config.toml
balance_bias = false
router_z_loss = 0.0001
tie_embeddings = false
Below are experts of layer 6 (counted from 0) of a mixture-of-experts language model. Rows are named router (the router's row for the expert), up (a neuron's input weights, with its number) and show model dimensions 0-127. Each number is 128 + 24 x the weight over its row's rms, rounded and kept within 0 to 255. Numbers have three digits each.
Before each expert's rows: "comes after" lists some tokens at least twice as common just before its tokens as in all text; "gets" lists some tokens that make up at least twice as much of what it gets as of all text. This comes from a sample of Wikipedia text that the model never trained on. Tokens count by the router's weight.

# expert 7
comes after: "-", "\n", " (", " of", " \"", "|"
gets: " the", " a", " The", " an", "|", "The"
router:125148087160142141128113100133157100142094158144145133111089160143095149115088146160124133113091176113113133057120152109145110169128167116120109151143124157168124131150125134122097153099136157123128111123122106173128143085137155126157138123114140153144102145156106168143135125124146127106078152142086151085100113127113120141110129163100154109184117102166118128101085131101141107136141
up0:133118168105087128121109144118149117139124116134117138117119113145112117173136131147123106137174168153106090102115158099139142148124170056179113151131161101134080115125147120090149129134162141123123144125122089154084107095145147124145112116116098125163103067121177143131104109149123130142113114093078130113117148109121135107126114114100099157145145152123135152117092119153086090137087
up1:108068168183127085149111129136108099097149099120094151105108121171138131113140122131133105085139161104125150114125122119125132135127106118120107190121155119105142095165161141124143142133160143188105136158095086141177128120153135148157113091132099153137147163170099150170127139125098129117134131112119115089120130095150118126161130130102161154135135153142130091123161137095136097126155
up2:126163126148143120120194138093103072153145116101158152106102122136089123143144148101117153114132193120099112106140142111127119149124108117153146158183179157117126132140132099143119141103140113073105110096142105148134093122126104103162157124121140150140126121153125175140123097131156128087095119079082098105112093134154123124078117121127133146120135091152158127118138115127141146156112
up3:121166113173093150150157123159137110167123150140091142123129139141104135111074153158149116135144159122115137105117117153146114145118097120060091109162097144143110111129126108092093137112149112132114100126138081150130120088109128195146142141116125107136102170101107115141122113159138114159111121164092158080146130154124116114134107133126161139161096165107125105124107164122133115185141
up4:151148159155155142118132109134185154156112133129112127133153133122111114120142122164141123094126089109127098138115139120133144135137187137103150127128152138162077151119141162085156113108146146130179129111128120148137126116137132162166120140115130119117136156169140147176100177135146132135075117112107116103151154121117155133148139160119104121143161104174171137073130140155060112172108
up5:152146152115155179101117110182141073135144134144112167127141110101111147142106107098123131168076125124102152124102123138168132124120126135131086118123140135133137122142108074168091158143121143106153154113125167122146124119127099127087095128137109081131068114134156133118157135118116122152138148164130134105164135095127138159143141136114153123124101156114114151161159095068143103079152
up6:135136109130141171094096121118139099067122131112109109130123132143129184109124136149147183084148126146151094131112168154169120138097130109102101174169115147132088124129089162136143127160107157140115121099158125152131127141089108125118135142087157101145132150125159144122134080139140103175126120127132132110149104140100141159153150139114158116170152148153147126096130108155146100189127
up7:131148103104103130158091122091111113125135171151137090108080144088076133110136121065139133126127118140143126111112106110118113122144136132174116099129117145160119127128081135135135095100151120132141136166096158149153108120120143146137135133139119127165108096130122165147152105117138102119106130179149073116086185135132120157115099120112091119187121092135141111114093108126159171137090
up8:114152165123125133162103154135127121127132111161089106112088126108119118060091123084129102133088118081153160146159133140102118160102147134142112128123130175127113117124099078093123099164095115099142165115118141150167160126126158104122122131068124134150084142125155143119156172124129135123081128120115127134145095156085114157141153107112122162115149151139104100126107113113088119146143
up9:108154106119153096095115127160114101168151085108121103099133133126135113147135130153156127174104144138130146084150077126124105095130167107126124144164142132163125117130181141105157105099129098082138154138140133156203145119127177139146137131132118142132160132115136164136084100162124120077115135126116096125117148141133114159074134105111153105153124146127147132120155094136133147109183
up10:109159106117150109157114123136148052152151099084161132114088097129152095141134104139114177093095164070119136084117153126129100131081130109134098141123116164129078099128128142120130113129143156126159130125155092119142163088112140154141161119143110129131143129153095126108124085129108152122114141133138153091168151134141121150162136146116132152123102065119102134156099123122155117149122
up11:123129134122119159143138113188143119103109168154132103130125139115111079174160156149117128134087173088145151122093133119105146135117134142146127131122097156164109161125146153104112123116146103126188147162151135141166171102088180140162135088150151121129122158129142127122158174115152157111164113108116150099146121161152097138094108137106112105117080139133117126133155107156143132106095
up12:155142114116125121087133135112110157148116120188189174119115137154145167163139141138112115116122137117145157100123153125138120169110125099113115177140130126114103103147146211170127138100169137118147157129148106150124140137146164134129164103101098122134100102139164116144106122126120090113153153141132146106102167104141131143164169148140104109126136127120098120117082143082116107163094
up13:130145126101134094122120127138176114069137151124130121124099129154151162113088152127090153124134154125150090102110113111157131135132116141143130131131145121120136134118144145157097138154108160176143129077101115127159159135126128128188132109123161170126147131152107105105121168150098140121075159110124128168130140090102175131113052109120125153138147132125098151081122146108148100173147
up14:150132117125083143170146125174112104108110130183117152129099133115118144127128182158128155124135083150166143088093153137156091125151132131138141131170124109164100120137162182129133157114102140120121146137130135151116143123139114131161177155126142154163132167142115113123122132135183137123107164112074129098133154128070109123142128135102173159173163095129128136126118122128127143170132
up15:119163092147092162115095102105146084098085139126094110103107121130087174146081166153120130138109155143091135089153119127117124171143128103134172125095105090115120145144114126145111111091131121116117134101116136133118143088145132129133128151128138160114118172149154128136115120132128115107104095086128129105098122183147200124088102102137125107108112106165137110136111175098116114124149
up16:140111120145133184107155100142109158126098184174160112127108111137136092094121167140120120131109144133184100128084148134118131130141120141086129146098104172153135131109134187107160132144122187128112126121122100132095117110077106125153152162115112148142148106144146106139139141168151078150121164093153109127119131117084084122104097131129167122152141130136140111142119132152119116161127
up17:121160177154137077188133082104160148119100150124115110130143158168102107135094115112128117093146095118126105113094128153075101152095134125152131141100162160129090125119143123122159119160089126137152145134101146126106118111110072133114118120124089077120117111127135138109141149106129085132126131149127138082128073120142087130121101117100144130158099101146111128160146091112125111133094
up18:125154109123127091155164087138122093093091139128109132134144156153160085115153115110103158134120145083146117127158112166091110113104162105134108154115102129097139108147106108113145162108124124118128141109090132081085151167176083136149075129091144155128101168139102155149156143108101109146122133115123099129150094156127144175125132136109120119158092146144092145164134150124147125154144
up19:114168112142142112089086129141157111089127146144138140100122114130138121156094129155125117099124127157113149113156139077173115156124123110155139105118115110118123113135135155085095125112160130119117112149134092116139125104139195108174155071131113109121134088147128075125126139139104120190088114129115125117132155174102158144157132140128145152163131097115141076103159144167134107112161
up20:136156131134137120098141119141139119090138141114125112116089114100156131147145166111110153123131141142171118089112138098168073166151171111158108141167114109114107137169104141120083122122116127102157100106097118098094123163148150160140152159127147160155080141134153145149155161164142154139083149146086119120180120149142147106132110114124155201123118125142116149140138132134122139169135
up21:135111145099142096113145060161129131134113178148124148115161139153137120129151138162133141090107099128098140112109089109089098117096125143112103150111085125087146123159081134108120115149132120160134120179173119129113117081107146149141086134121143123146125192159124133127116082102128120133150150124154123120142112104141092128081128131113097107116119145152087148108103129130121127174178
up22:142180149156130164091097076145106093141113145111129177117130100157130101124147135172111135087151131113130121123105146135125124130127122138133103151148151225086162124117129150133139151180173177143116147137119128130131121108082101118134131132119158106141149113140114144138084144126145095122093112151108167085104102118126086126140151116118127103112151118140129132131159126089114125156144
up23:139135090144139121119126123138125133154151123132095119117075138159128060103145123178119121097135128091130092099079126101158102104075117145098179134123087128168088123125126143111137161143141152119121142140120119157106131103095153093133132098132132098149162133141177139136132106162094108121138154099074121114153088108118127130158140128119137131165105094103146112137104147143147113176151
up24:136135099108131164095124148078148142133140128135185184125102136130136142138080103136131113115127138120169152100136154121169143168089125124110121159147126097157099108123108130162148114094132176113162133141159128142090152142110111210111138124138163129133163130137108123106142129127131108136119136144124117091098129146153121149141084153117135109132140106135156076122162124054153118112125
up25:121157146162141117110133138122118118124151117102145140130094140207116113124094137122127106125135139090105084138130123137116108150112105139081135134103144185103083125131098195153103125124121097097175137135124106134144125115088146104160133086116111147165132121136130154131145095055156110102116114121165116142115079151120150143112148150139120138138111090106131122102159168143148098132107
up26:124150157092144105145104105091140101121141081115105145127132127107165115111127147164137124080178123144161085130140126123124087132103122084136156153153138100113143112133142131121117123176106167119120130066132115155131121117083187114132123166097112095093115117114108158121150135127139131129066143132110128099149084109141131123145139119106130132138069137159136121153127083119164100161141
up27:128124107106158124145107127119124148095136089129122156129129142111099176123095153171119150111110169103122150100127118082096133143136166122145151113109134126186160100139118104132125096104147162114138160133154089108141110135121128130090105092129190122163126137137121162127067126112140174147128126141111131169110117130135129190111088101115132126135132093132156127181079107126143106099134
up28:122112155146173091157152070143124114154098149147116122106112137164106163151071123130130129106110074133129153130144119136179111139104179136148117128142152103135127148130146120137146171122135121164122084138105106137077120120126103162144126147174175074133125149121093149149102146134144125082125155112112109163135109114142111103107175129123144153106130143149121092166137102127105138143100
up29:130132090128186128095141118181126113118126167086158169096119152110102113160143117160128075156100062149169130134173137119160160151128136134135106129154099119135130098136109127148113126124159111093128133144121139091143132103127104143129156108143115104116145129166127154130166071133123104118084104148086157122159081123120157105109143138130128108135134114129143112146100112092092157111119
up30:161130125134122112160086121080142129109130139133135093121121073151164087110111121089127129065142116111117140104085130090124170129121144093125148101134131134183126125163161132179171153118091099091143144106122132138122120107123072121112120091145112110080132102107108117139132059155123117151151128121124131129130089086080104136113140107122138133143112141149149140122117124130109095107116
up31:165127137163148120126145105134151110182139110143131125134093128147146101136121209121136131125096145125127156122083147128157146121139104091144117132097147104107140127129099110125118138115170085084120141097117117113144131144124136120109096108148159147142138109118149113126126097084110105110114144188111155131133135174174131135092141113131157133118106112155133143148211145095129161073132
up32:127184130093143134144099138101107121141098129158111104125111187128074129127080111139159135096148139092090126100145164117115119124153157095140102102122125127130113127134106141152120137145106162130111085149165135136132149155172132154159123127141133189118125088161132129152129147108199140131119139138115110141100139110110115136135189106118130091110113142169121127116139116108070129147093
up33:133112095121102138139117100080156127133149113150136087134114125187137117132101133163111120142143125051138167147135148080152153141164111133141133133098166131167151104141140141138155127141143172132102118114110082097117155124072125068134180118107093142124140094162131142113124152157127117162134153132146140125112138117142148173117126126114118168095140124112144130161180141133138156114119

# expert 15
comes after: "\n", " ", " F", "==", " ==", " f"
gets: "\n", "s", " |", ")", ",", "s,"
router:151119124151158144110164078151117076100131152142160105072132140142082132125134149153134153127088129132156101134122163087109098116077144112116120168121107149138124092152159139116123173141119134131199129121126120152152171144149153109134141102071159127102108136147158155146104138133143086133112155131101115114109107114123110137118115138105135130130107097138152136121109099139154128173180
up0:177108117110133132136126149138152168134081147162141140119152155075106154155153139130140130133113133128114111117162116160144172122141113175127145186127123117145107155131106112129116180151159122095163148164126136139146093159121177178121096108151173150130159169132136109126163128090117108125114176062148104103153123120113107154113140160134128141157150113133118094131137148115119123133126
up1:121105146161122163133143121173107139191157135142156139114167164175131094142162159134120157132135160154112084104097156082112102095109123103106129090116161144108110149142171120087081131112102132137134134061130104110140152151158106154157118142094148103114128135116102121149140164108126100179143155126144099113162117127100149117133121121091151107107130110123139119123110134142144149102137
up2:149116138131144086148173132086133097159124169111167105091120134126120144141100139101106175151154123112112118123116157114129094105117118078132109152134144136135108094131131126154108129084103122128160134114103111102122162141137131097115169081145116109139113174192137117120140151093134140156139113144136108119097095149136168109139183096125094148119082121142130134110146104071165110109117
up3:151153105109115188106141109139143102096100143099132128136103125106132131123096123128136159161088128144154146142123175128127102137127157103113132100135142152156100137133149144126097115115102119097114108141143137096135110070153195114147149135129138140126124151113146155172148156167130121152102191126088134121091085117079149140118112137122191154155127115132113149140142160121144097103170
up4:128168151106168075137123138138123098150105129157133142109135169102146134130152139119127135137084128048117138095144141112085128154118170135104134157134142139157119137147122145148140129137116124161157139158104146158159191142126112088129102107124102143122139120137165109133104103124133093116155142090100162103108186116161131159145153187128103104139116097134144128138134133131131095178149
up5:128149095145183151133119106154115119136102145143137087132128095146167155147145139156149137107160119140107141171139138143160134128136168092102113081119108162123129114145118145113101132156103133101141140162173085141124097118134128140114127155095141102129115105108138141147114084111122145143074148167137088059126143109116156183085112118116148109107102098142118141147097156081112132146143
up6:150123097137153154163112139123140154084127140137130174115140115116078110133127129172102085142108101154152098151123104103130112171114110092132163151124140150112109136152096110152104104159167157159152111138164131125114105102115133143164125127132140104144151172150096139122156127148133148137151183158085126109122129093156151131128117139128170173123114149117122117158102108131074169107079
up7:163142128108133137147075117129134127143130122113110135112084114115128123133123120110142152106128113162127154088157159105125099159131128081142127178140137147183134128123113093120117117125142175141168157119173078117126111123115178165135159111117157114124118176157153122223117171167145123129132147147122134102113144160086090113150126126103131094138120104111102120105118113111112137128134
up8:148127184111185116089105103134123097105145130173112128091090146119123127126113088125101126103122117155144107132109178097141167128135096127140056128163139157117132152140143089082145173125130158084153092117104150130106132131128156114096108160095111111109104145162156150128139109145105109128151109126116170116099105145087148153130151140143135114121115130156120107133167118119150154118103
up9:133127099126168141134134119131116122129124097144142130133161148150129097118126127138086100140093100106147136153106114130112130170115157086055126156154160117132129146163097138154081153060132148111118152157122118125157138102126104129166167115131157128113085149143069100176130088105143124145103145148116172143146125119095147130117143164135098126108141135109073126130134123138112165141096
up10:142172130143161099093138135145140119086100116093114120123156152110136136131133161138127144128157160097070097133100103084203200124125162117157132137136138133167110146151133150110122160124123144125138119126147115108152137139112104123101089172127136142091124141123111186102125122160085108097138117143153110122095104139106135147170155143130130136121124124095159116121116122144116149189139
up11:152118142119126123144137134072112131124109168150140144122138168134154126104121134108110150100124180060124184121138117098146074118095120085140127090134128131144168129153087126130144170087125073168138126164156127108157139119095149117125115136111111100169128120165159118162129133107156148122113136131125126115128118181105114128119120119127149129109160098098111108136147135101092118145068
up12:159181100102133118097152124151122092144141105098151163095092097154092139155133129143141125155169116108177151110157145110128093127112106111105121092097142136109100128144146166184130122145092151096095151137139128093152112135116130175108139111161111118122141092129134169173129101132110107119107095140100128125126159127098132125111098119115124079138180090147117114135131123161097164114118
up13:160141104157128170155123096163130119150115182134149107125132112141121117168103134143153162127128080159158169123139089107177112143188119132166059158143096143138120105144088139106114144103101141115178111155093129134100153099107152082097142159118147165149107121136100145130135146125145090107090110135133133135104145141109156138088130098126120119128124122164119132153130121149124134133152
up14:116124115122081141152160116095152099138120116160149159094157135187108146108139140161127103120104129123138153092108131120122166086120111109112135135131156142140153159110116134085065139141110090141105175077151122116103174158157126124136146110119122096153106177128133106149126187156129138093129143121133096140138103096144118132085140123131123096107112133150144118144141121131105074169148
up15:148127132077127136120124079099151119145154125081144145153162159125134112144124141142138156128097123110080155109133116104125080079101154133108110107142113147122125097171116129089103156132133156139179111150117116123155146133100170127127082158182167140135112165161117092117118157112132146128103135135152146154117078150119117155127101127119087073089140138127137102114140152147134117087124
up16:131143106145150098100140061167153078122163149162155088121142082118134086128139154147141132115116181115131083139076086136086099165106092117109109127102132134140115152159132105100138199117109128125157156118145138150167106127116116120128146141159137135112127135172115123134106103137129125126116093126157131142140076165120125127103153096132122138122110126144118146131142121157122098170136
up17:103119151121158112143150128130136121100148096173121138118141182144081080138106126132125175105096136081130111134131132181127111107147115112122131157161137101126075145131171096109132100132144111096152128094132127129124126080126150096129128109088075082126084094120166117114132124117097157114112134122123128106137141099151118138104112161115113166107099137173130120098126148145148082154157
up18:169151125137137136117140100103116096115125142124116116108142167125117121145111147170084115082116113105134116159129173107107122133157153104133087147140111125150117096179114184118128138140149131096154116106107169190119127164159088109107082146154160155083115131158145144097135112108132088129149150141108101142099121153134171130126102126126103130131125117127144141150126114092149092171078
up19:139152106140157098137101113171131133127066158173123133107138062120113163139137115105137118120105109087106141128135121139103155170106109146143101132143124125103117123126093123145123099144138108117130159119146142079115179125131127159198148089145148126130135135161136074181125119120112138110081116129113152099135101139108096114141141113118149140098106102113079115151121116080163145136126
up20:175136110093101164136108125100132155125085133111122129134111125145072136091121145123116134120089111145129130139057164151085140144110152122092136135176100140103080128134132117098119132099134149098145145097169099111125091163162127138138157159119094141135160128149149097138138144181161121139146138169126138112123174113153118142118131146119149101149118156164074123142117112119135151109163
up21:154141153137118132075122139103089138122067113151145131099131145157133150083113128121137129096137213104136117119099087144093166106162113083129135124104139130148168141111125124107157125094120094126094133088099143154143146099153109094159154163096106134122145135139131152178109122129121124109117130097137109156121089151153089136118107154134100116161112130154138100126162145109118110158143
up22:116141139125174110129142157135179090140142109093128150137128092133112105090138159157146083107129127156136094061124147150128112120118129118138104170173120171148110094126143129127106106079128107093134143079147136139123115141145143123114138106117174071147111125132126160150100147089156156118139165131131120115098104168133114114131157137111145161191110123121144109109126114102119141150169
up23:145114107137139091159087103134114127107150142165104133120152105093168151128135146131135110094152124136132133108171120160172137101095156124123111114129161126082151124136092154088142135076113130146109092118116089166153136098128136151102120159130141136071134115115171126119135103127122115092154111114132096146149143099089065123110168086098129160141141129131153137102085111119115141160094
up24:098128167121117091181152112124150108104122163120123133111114112122088110146140166106137102109122121125140153110082111129121108142130143121138080134107150178107150114120131086105144113148095151144113140132114142132118095120162123156134206113113158127139088106159153142127145111173133097125053103156097130122091105113137165118087129128117118136099144118133124123125166116146153155170090
up25:148096091113138119167158117107126107122131144139134103101109109142119131112121181117077082139159142145101145115124131130158106129139150110128162128106111156174110126140109132107132145136152161171148096141144116154127127097140153089178099087145125125085142118132164149117138136104135153133148131109093097099101118179127101149131150132129178151132086138122130126147154091070087172161144
up26:120104127147185123106127091151149111097134095144161134137125147141144121155126171170144109148116112133123131153114114162150101179104106143082141121134175123140130152144166115132132116110122123108140109098119084166160153109163104157110135132084155150128095147114123164162150092162158121126134141142097154113153088137083127160114107106131133155146096073160080145103120135115137110120156
up27:141118103135089137129130120134159141104091118142138135111079163153086144126163146136110102126136148095135142154094120153136134119085151174138122126131118193176140149119110192139150174147141137167136104083111096157123117124133153126136136136104148145125117116107145141148093137147175112110120114093118123106112073104131096143103096141130172078154112111133143097126118120107079104146128
up28:125169106131145129149175106178126104119131108132148091115135128146103101167146133158150116101115144136137124096147109159173110070114128137117136117163142166145151114126161133066119146115133128143180149112084125169091132152114155091120121126117158105181131145115174118137136199143098115115107116148106082144122143123148105133109129151110089137107119128123099104126109124140126095155138
up29:144126142113183091127157091161109108103108147154117110089143112185150145103132122146102120106105141133152108143130129117091122106180125107140134160137073111143152120139133129084123178108146185119082133099146112187139115151118149117141098131102171096113162123140167121134152142102157113111119130101132122123116101155120120105131112136122179124101166111139150145100103113142139130173136
up30:083148123161133123120102151080131104120100145126131134088135122139124107112130144137147140140145137139083117136113162073150150167078169119123151135125145121129132118145126103165110102170100135155132127119166129112105158080100118130123160140107148135167123122160087153129119105095160183116143055154119177141122131151089115104130153154124132109103118137119158167159117110108149147154149
up31:135119106098144172111152151113136128112070131141173149139138153172135125094110123157118143107129126137126102144123138124091116154080141055128163134123086128098117121166121154106103119126168148142143133105157101132163139173104169136196097107140128128120102136156118113119110148092151149133131109131117109126127139100136122125188183120128126126151153121140077120136137120159138163123159
up32:126133129163145112150126145165123161121101124137167110115163119157077108102137169154144152098102121120108154126135128096162109130119138148110144135105116138108105157121174147159115205138137118120080105161141120132126121096113123139116148100085122113098130137149154110117110100154114132047131143152141124137132138137129098125092155148108101093112147167194125158116141085146118119151136
up33:126121130133106097087108091111132102123134178157120131106129105136119113074108127137082107147089155165113068111074167104149134135098126110141105121136163145172133123185121151150123129128102122137184143110112167118139168128147157134126103107133159139152122152100099141130128140094118139152113133125135096160139104146133098149155077192132127100160107143146117139155123127122152145138128

# expert 11
comes after: " in", ",", " of", "s,", " In", "e,"
gets: " is", " was", " the", " are", " and", " a"
router:181132162148110147125146082157146132109097165110152174094129138149097135123139176160105112124141130116127105126122141105152114159101135120115100131126157167159111094147140111137143144100115128127173117101145105136125130095138172181127133165092145117143119124135110125159104119093166143078114148109072156120110072162095128120143116109108149158130099118178115118093108121141102128117129
up0:143094134138103135129126120093140133170139157125113088116144155108099167133144137122069133138079123109086117146101129130142095073092166113158100131138143104180130158155122125144137143152119114126132117138129145165100177124140085122120141123110142128136134153144127156126138095093104148139176140138089094139109115164152070130169088098117097156110126123170151151126122141143158099127153
up1:131130111168116160138112123088121120113122158179100124125104174122137168129098134109117106096124141130174120163161157142172137128142129138154124158138128133139108141131126169157144144114126102093154106107144140156133135115130057164110115136111138088155135120136140159179108144144133118101153152129118121154075065149099117130100149148136089094109076101140090114099104142135121147142111
up2:154166149148126134160141129127130106106143138110105128145097149116131131086113132131122126144147154069112102153121110113136121088117123146126171107130142150098151113113147091130090156151108124123136134111092123148117122135134156061095115169096077213112124091139129180141093135144129150084087133158122124150122122130142103159119130146114151142116154172152109123103158106143103154108154
up3:079116116147113122114122101112128162141168068169112149115137169122128107134099143123106136129152118117129109115126147132133166179149117087115175104149130162161135161130122107112156136132133125157111171088148133156131132169119102123119126139122143135147108126131140168171140125124131129129099129115104078108099119100089167182134117179119169170140122108136147147128120172086117074124125
up4:154119171163173173128117133114148108110102117147129110107153140104082122163148153105138164142129108127113127138131136081131084120106119131161141129129147179130149115149160134188082140099140140164136087139143123088144138080127126123112178140118116101150136161133154178136119102132104149087101104141156127102110138181093127143127116131130135174117157131142132099110104162142098121148122
up5:157148146170219130131123087143174110089139134087119138107154122111139107143140116173102131156095126121117125145088163137130129087123113146116161127141143110160134099123129107152089127144112114140088109096133136191094165108122117126120126129118126185118106090144135121114111108103114143092127116157130135127130117188102146131140107076151154110126115144147138140162108147153153141131144
up6:169107127110157126134182104139147090108115147143102152139136144119115144132124152155148143118110122154125128063130145179125112090130137132082117164101105136122144118181125126178127130133140116130116105104152152116104133147127125171100097091132155133173157148182109093170158123147152125106139175173142127131092158105121154120132172125111160100122117134126131136116087143132166103162122
up7:140146130083119098169083106135081130140089139147157144112135105105115108128144136124150149131118143119095158056086149099143113141087155148088105139119129139148115117142140133126120121084140104136117123157165149143143132134162149151102127075112118145105126130140096094112183103113132107104147148119123102088095130138139109129136135094122160132107091113142181051123116130125109141141154
up8:143145097115093154128172116080141118138109132124142139100118114193138135122133156151129073124123152107117138080139125123159111136121087144139157118102130160106075094142130106096116146151140142149131125111116146128180107091146134111101164152112135140104118077133124124150096129185103104092120095131114119156060126119117132139101160133130154086158119142130106127140093158108120093155128
up9:166125124103106152136127139154099091109118172103126104116147160138127109148129153161079166149139127125111161156074095120122109131094124103130083161148156154131124159144130146108161177123147147111116100112159158110136149165110165143143152141141132114136136160143127145116146134105124147111090096124137136114138105176143171124139106160118121108123118113140112068152125112139169110203153
up10:151158101128132111161144130166120128118134123168119112122155170134128087138153161189076137081116106118102118159094121149117122088105123120123153125183102159124098148124142106127144167135146103129151130177128113147148108118147140123155097108102167125131138084168146162124170151094150120142089154123135152119102173151134151138139106121121174118142159090140137132126106146142173102128122
up11:128134139150153162092136101133166150100114175122113133116138147145086129133113117123102157119148102124186122124123113075142105141135114105130110164135118118153124126135140137186164111101134136158115150122134128124131103140143109139122136119087150103120097155196131145107142153117142110108070147119153040117122112112101101141096131162147114064091140139113143130109127156122144105098123
up12:104123162101119165099099092137125121146122144141165119109097124121058119145124142154098127162092175165101104090125175143146138152091125120136155132136112133127145117130159127093136112108132126150167117141116139123125140107085125139155142129064129170108124153136104137132167137165136112143096165123107165135163112149088126127116100150118084144118126089104114102076112141112138140152169
up13:127119138183131095155126116153106094129133155134126153118114192113127119127096192107141111139063130168110145100123119152112134084122143141098130118177117137095114135155156133109149148092136129142119147121092121151182106122158131141103144113105135122128126176132141102162129140106142093109126166170179157129146155113144098132163128150128095106106122095099097119131155160106115150136139
up14:171130132129115173147142132127113093125096160100157123118143186119111137166101125124122134103112149055145110146149125112122129155091152126106098172125138172148102117122072165098108138128169161135099117126116131122208148098121165147136140093128136098108117147141115160163141119160129125102108126133121143100156081128133115138089109133122144094111118102122142133154131133138081125115132
up15:145130102143103137160146109162144131090103138113121139112101161136161134143130174160143095109099108131148088132150156140124137102169156088103099171183131089127098086138137146107143156116114113147123111149162142131118171094164104113118146125127110184159092115101122132115154109140165119169159172126131086146140144128144137138082097136123152109119119112100145155118099152096116159116114
up16:150158158103171155161141127142141129129177167163173158115147139102141120099101139132118143119118113145122135105142118121139155132105140137061164112147164122098130161149124143122124140158099088121178122093099094140124148156110138127141154102116122130161101129129140142142132148122109133137108154124119130118130153135095131127137200107138082158087132084128098159100138180104160102172135
up17:137123111161116109109174130171141104104102130136128137127131103080104129128135136104148090100144111110125192122139119140097168129181151127146124163118125117165153154147104154169093147093120173132140081109115164142107119118117110129121089153096129122131102132139089144111112111071163125098149181162124125112122119150096130133113094121131086120134104094170107129103153162123126104127146
up18:152111138184131138139090130112154075154090124148136140152092141153146124138109157129109059125119139153141119131159096159152139176107139139074144146122131117169108137145151154119089076105153165115162170086125126134135137126151152122158151097147131152123091113132156124146088152121149097090136153105092152128104124128129173142123133131115129110171122147111115118105118166122135139094139
up19:122117125130126123123151136113134117127172140105154126125086099139104122176113112150172133150151096106155113075096139140127113120106136133099161127093185137127156132135142146178154147100145157168150177156158130122103130113167129140149096126097150145151122131160122138149120122149113090104128101203083069154117143122128106127153154094108103114104121115138168108147122145142127118094127
up20:203121149136095112085177097146126053110134154124086156100142122132128128134125128179117125119117124127110125108139172140112166130143097142129107123152098135147138174149131130127105121110133144121147163096181160087126127115073146133145113144112126118145114185139117143181136151115113133105096145114132162116135107119122137143109154151142082105115112125121081143128141113147115143164145
up21:140142140175116088111145119124147133175046146135133161116138096145107139136131150116126100124149104103140170090144148138161149098140165159129129141152127139130113099149133116120141168109147157102122152169153129158149143131116105173159135155126145081159130087143165095118116144141165124149115118121114099079147154118147101106132098142141115118162138134121110109151131114160094192144138
up22:145161134156126150153116145079124086098118109135168108118140109126119088150145143120091094119129177174107103152138136118141145162142119141139146121148118139162101119115109128096107129135147167157172171107100090137154106087115185148166127117124143137114101178150150134160093142131178146116138090096088135131112127148104124133175133126132144081134120135117109120106139121142088144165141
up23:151123146132141129130121131101110148152127138141137138101159163138138133109132170111086079160124142095114161104124161131125167129174124190142135150160183136127163111140162147137106103134200130095136120156114106140136115141098140154140154119121098116101110097103146097154153090123123098129174128123129129138122108164163090112118069142131147132106128092115129113089169107145145158124130
up24:149109143121126161124106129140131135121113167146127156142092149137048093172109192177135185112125165123111091124107148106164146127094111113089130121121118133168095128155171167123106119114112083168140129120111117112098123105091146169122120119116135119100150159154113140144151123151121126116123133103122143162137107135093096127113070122107114111121151129169120117111115113106125142105112
up25:148190143144121133150151123088108117111111142154125120068127100140099136104140148168109121113139118106161103146107152121141116118110119127139088141164105169109105093142141127176102162095134137082139128120126094136137113073103120131116159117119107091171159056143101114129077149131112124102118114129108137137096132137110129129095138136134157112133088104173151128150154142151090152116138
up26:159136132100096158104127078177124150098123164153105164134144121170144115139099144108134135161124118127120116129149127129112102148167143149088141122147133134094106119133175111142125144078098092110176129100118126130126165120102171168117146103122098142167080121128123115117135102091097119076091151120099152092127170147109143146104105160140129151122113140172103130171137119095133127127125
up27:133101143158139089144054098125123138125109122154194095127127133128099133137123131119134103078130137094144120152133115135133143162149148072084093178117109121150163136115130149153166149130099121110093128094132142114112197133084120136146121111123159108159116124154115149158171116172111125137149128128154136104117115129129122126083102146119170128141129142130095080124145107144126108132094
up28:152114130192119117074092075140140147126133130118107159098133099135059135134120113143134116119152142113118179112150122094118160137158095122147083105138174161193120125101097143109129118155135155161137156145171106096115139120094130137097149132113095138103121148127126153126118149078100128125146087103142101144129100145098143142108142160110147137108114153132120121123153098124121091113144
up29:122151123087136104101129122108099103138151141144119156123116152137155160097095179103136131087124098112130199094132134165128124113139175166125133153168151125126165129123149133139162139135116176139119105081113127140127203113128108107124143159110112137152144100145101115108154094123136115104079143104075134080137129101094141131151111140115123097132141123135095122104142142130170106146131
up30:125127125151153112126116100115115138113140169154103097127125106127156121127111146132099126125137141141105110104079139127112169144104136143073126100138144123167128163141103132102162121122123081114168152116127114200109118093139121116178161112111147139134128115116149146113128109110140089110109148118170100147129127142099146133069147111121153136180108123163113116109106203155071118152114
up31:186128144151117163121158107141128100119095130103201095115096161122163154113117172148065118105104120111174117173114117136095123119156135148133112123105125143144150105149125127155129146123101182140108147117119134124119132140139133130117140147107136089123115139139149156093101138176167127132092097109154140094159127145143103135137084127110138097106134158158123068138135107166110106126117
up32:123160152107173123112139126132146135138133095127144157131093109110122107097092182146098135126109115164084141101115141124104127103127121143060158150174142126142144166129109155145132158121102102078132091133152138135160170165122130143119145104082113109163109091133132111091097150085103120150137153116128098120135116144150163148116155121129127149128125075120104150157136127102084159162128
up33:142131168152127118149137113097138112129129153089134125101164108116149132135138167145083154115101167069135187132137150145114126146142095120079107109114158133142156117123116115148133172131124136117122126082160093122141119187130102127144150103126103088159092097148152166102097067120147104096134146140135131134121140144130158115125131116138099126117164101111124119159140124184104146169104